Experts of a small language model.
Training: a variant of Adam for the experts, 769M tokens, 3963 steps.
Below are experts of layer 2 (counted from 0) of a mixture-of-experts language model. Rows are named router (the router's row for the expert), gate (a neuron's input weights, with its number), up (a neuron's input weights, with its number), down (a neuron's output weights, with its number) and show model dimensions 0-191. Each number is 128 + 24 x the weight over its row's rms, rounded and kept within 0 to 255. Numbers have three digits each.
Before each expert's rows: a language model's description of what the expert responds to. This comes from a sample of Wikipedia text that the model never trained on.

# expert 1
Short letter pieces inside words such as l, la, mu, ed, s, and two-digit number pieces like 78 or 90 in years and figures.
router:079121086157107118128126103081083127123100151124139182111118099120130136123084115151167097084123143187167138096135090131124079125126183105069123171169102133071112132145147117136151161142141141148109115110152076126089124152125104138123122115142120157127128136113119115145102084138109151174133114133138119124120145119089132099119130138133170139153135159119159175118155100136129105116102109117104173115121124149111143119104158139174121121135083131151115153115133098144134137111084108142144112115098114144118120120103109132140124153147122094114110123106105125093157141128068122086
gate5:154099092194104100132176144097112127140150102117108140165123148111134150152111169117136133136129157140140114185100135137106110144128141107131130135102142144109120119119127142154132133106120103144116140121122133139111132128123117104083133150132150134154080111144142215120130124102113095185144139176106096136136087125143140139149155141118117108116122107113158119143152108142111120123130153140158159144096150127115143121143132132141137097155147151157099159170029191107105161156090125119125145169113068126100103118104121131142136136123110156118113115103111139150113104098129152081
up5:177193119146133124134105163114075117114173142126115125088141151115164133130074115140133177147157142096151121152065146121150124126131119139136164141133140124149124136190138142155138123096166154128136129127106118115126139113128117131108128122152150133152096117102108166125123117114134158103116140102121150098130108133119165148090115134127128115131120103131141132147149110160138109110135141148160134095150159082080114161148082165119172122140112136125112115093159131134138108120126175160095115149179057135105146103112115107081105130111163125066099142144114119121113125163152098097
down5:124116096086147136087092119173149144184123140136108166143116148132134118147124133133158122139180152098111108111095131142117128142160135083143137146110125123141120159078107108125130113133091092156161144122157196145079162120145145125131084088109115141140129149128125123149099135164149143096104094147148146162175115130148155132119078122154158157138160146160168172152136152091123148124105129150156113137102160164111137147154117164112143135104115123117149145122154124118134145108119075103151122118134094143098133086139131181107106105114137102103140124099153114111120138187129116161

# expert 5
First word or capital letter after a line break or opening bracket, as in The, In, On, T of Track listing, L of Life.
router:119117105150117134158097141076124132116095148122148175149137121117139156162090092131164079088093120160158129123145109116146129101144174107109145145142107107085115127134112123123153200136156108177146118095173111104120110150146136147134100092147147135097155124105114122140076114111162176142131126116106126104122130122079121096098110139163184138134122142140170183128151094124109097122089108101097148118147138145094160131099173134175129130140096112152134135105124134139122134106095134149130126152136131172118133145120137135133118153125138108117137094151110144069146152142091107113
gate0:122134116139166126092088086137124139167118154172103189112108128078143122167158139075163142138105143140143114118103141170111095151122113159111094123143126126143158130099096127118132114123158136139113151118159107125118153117104122124102158105108135109147162127113129133139129129149089116108126136162127150144116104071144140091150148102121138118119148092103089124115095160134102139121145119122109135135121057073153131070157174127119100111129113146115149124129157094083152131107122078124149159101133110155092145141090077116134139123132138103093125173108109103170101154123135115131
up0:144133070148122122105092094151124125168169109145110156120103133124159138129170166090141165143147138145126090131133144143086118113126108117111086132125117126109147118124138104129132110143130135131087132113131128130138136125131114168115157105124116124183170152142104111162191127154093102130180126146163161105128104109111143095162137115102119130077114135095102142131096139143154119131171125132124133160131099081168140081157172121108097150162120140157121100128153092114158152095149079103141097112126113125133137168147137128125142149120142130113106175100104080191116133129154145138
down0:115135126155079180148109153114136109111114117110127140143137160103120141165107082136099149085106132123179122143083127108109121120163107173135148126142100097137118157079135119095125155101121165172191147112133145157130177139163122163128101112146108147158126169110116110130134126161156136135127134132106163130118134133169103090112107113119115140147147119124157085164083129120123137125130149143133170119127119067151136136117166123131102085157152107144131105125117146104164140102119154128150161134137162129137113158143112130087087141111151136129132138131129092103094184092166092103

# expert 8
Mid-word pieces such as er, an, al, y, ch inside longer words, plus of, and MPC in asteroid tables.
router:079126083155107117128135101084080123125099153120139183115120105122122131128084122147164094083119146192167140098137090135124079122126183104069123170170105131069109129146147116135152159142139137146110119110152076127092122151121109136116123120145118154126124137113125118146104083131109146177134115144134122130120147114088133102117126144135169143147135162118163175118152100131124115115098111118103175112120124147106137120105158140177122121136086131153120148118133101139135134113083106142149120118099119147120121122100105131138121151148119098109106123106097124092154137128065123095
gate5:117223112131150110091138133128138154101133101128124155156146115140125067139109154130122127103153167145135128144170118148149118124134116112116132127154136125125161131140175083149133139127172100134109129110095151110126099089121138128146135113133081187119116158164127146124123133176154145141168147137070140169165144126139142113123110095107095118139101125108117123140111150107142123086111096093129122137126136117132156135120099147149128160082144126128130120158138075151101128184130148131129162177103123159144135108143127154102144093051134121122144112083117103152133146131154153136
up5:126151161127164102103139117133147142127139143143107121106099089147090062139107132133121136100078124111142134132154117130097121117145112156132137150125165094114132125120138099103119106135146125117102160117078101105121115106148123158159147114105127167116117152159104178069124155162118120095148140142118109149135136159133153152082143093179109119137133145075097132142113126154120094082141112145112107126107089124108082122128080156121114118111121125147109174155150138154103124188108137110107177179131107129157147138157144087103126152092140157156153080144116137141123130100153147114
down5:173132157139099149142149119102123127140103165158096088116096168114153137147153156126112118143161147103156119130104176114121139117124135134165124117103144143144143104124134127164155095153134108128158105121140130112149081165123115139073111105094134118162148139173142132103119178174114066112130100117113085165116147147084133154156164108138155107133109121150093061115141160118116132113129144113130108125113160104106108144124135126129125095136129182161108081128110120148112065140101131136113102124119065100101136144082100124093103118132113131147121099148152134159122116155122137114

# expert 11
Pipe separators between table cells of sports scores, plus word-final pieces such as ing, ified, weight, and club in football articles.
router:079126088159105116126134103084079119121101156126136180108118097124127131124086121146161091083121150189167138103136091135119077122126185107073122167167108134071108132145150120137150155144141139152111117109151075134090125151123110136118123119140120157129129140112122125143102087133109146175133111131133119128124153119089131103116126142138171143155129164120158176115157100132121108116100104116104171114124123148113141121104164137173121126138083137158117148117135104138132131112083104141145114117098121141119115118103104132143124156154118097108106122105098123092155143133071122091
gate0:133108157134099151151092141109162153129097116140116112158144094157111149110103119104115119122135079158149128101150135130128054119125081124118146172117117161098142153107105123144149111111150144149055109118104109119112131143131121135140103146156104165130145175128148123108102147117087129161111117149138108113127136113110161105107156109142140153116101154153117127172101121115107088085161127110130143116142131096136136160100112162123128160160174136132151105098090124120084142151132118163097165138149112157130172162105116135135125144080121146115090208143167091126150129131112131136
up0:122167104100152119123174128152098056113147128137150132087117168109136115135146144140120142130133145104098132158133136115125183126120168135121145088131098096148119133120149128124113156170113122135183133128156180144149126109109118149134131133117124094137104096150104126147146104151144118097132167110111133134132102153121087157154112115094107106122152110095115125109154096134136170155124116127140104132148114181120124094133122081133120097095093115115114112167158133159158126112113155106160065114124143129146103106129133124156145084172119122133185051123099171115110099118136160120
down0:084119105130149120113128131090098144147145132138149173146135131142115132118095128166102112131091135143172137119144106133100093142119183113099124145167127130083109113126166157111117158130123121142136120114135089158086129138112135124135124135131120143097089085131132118136109092138124119130153081114101105135117112122123156137135114145130189158166138152113142213108167142140106140098069133143137147109128122139095112102129187122181129151129107149135080113115101081116133086146100115119138110134110174164109128146082089143138122112141124087125150111120063120108139145152122142106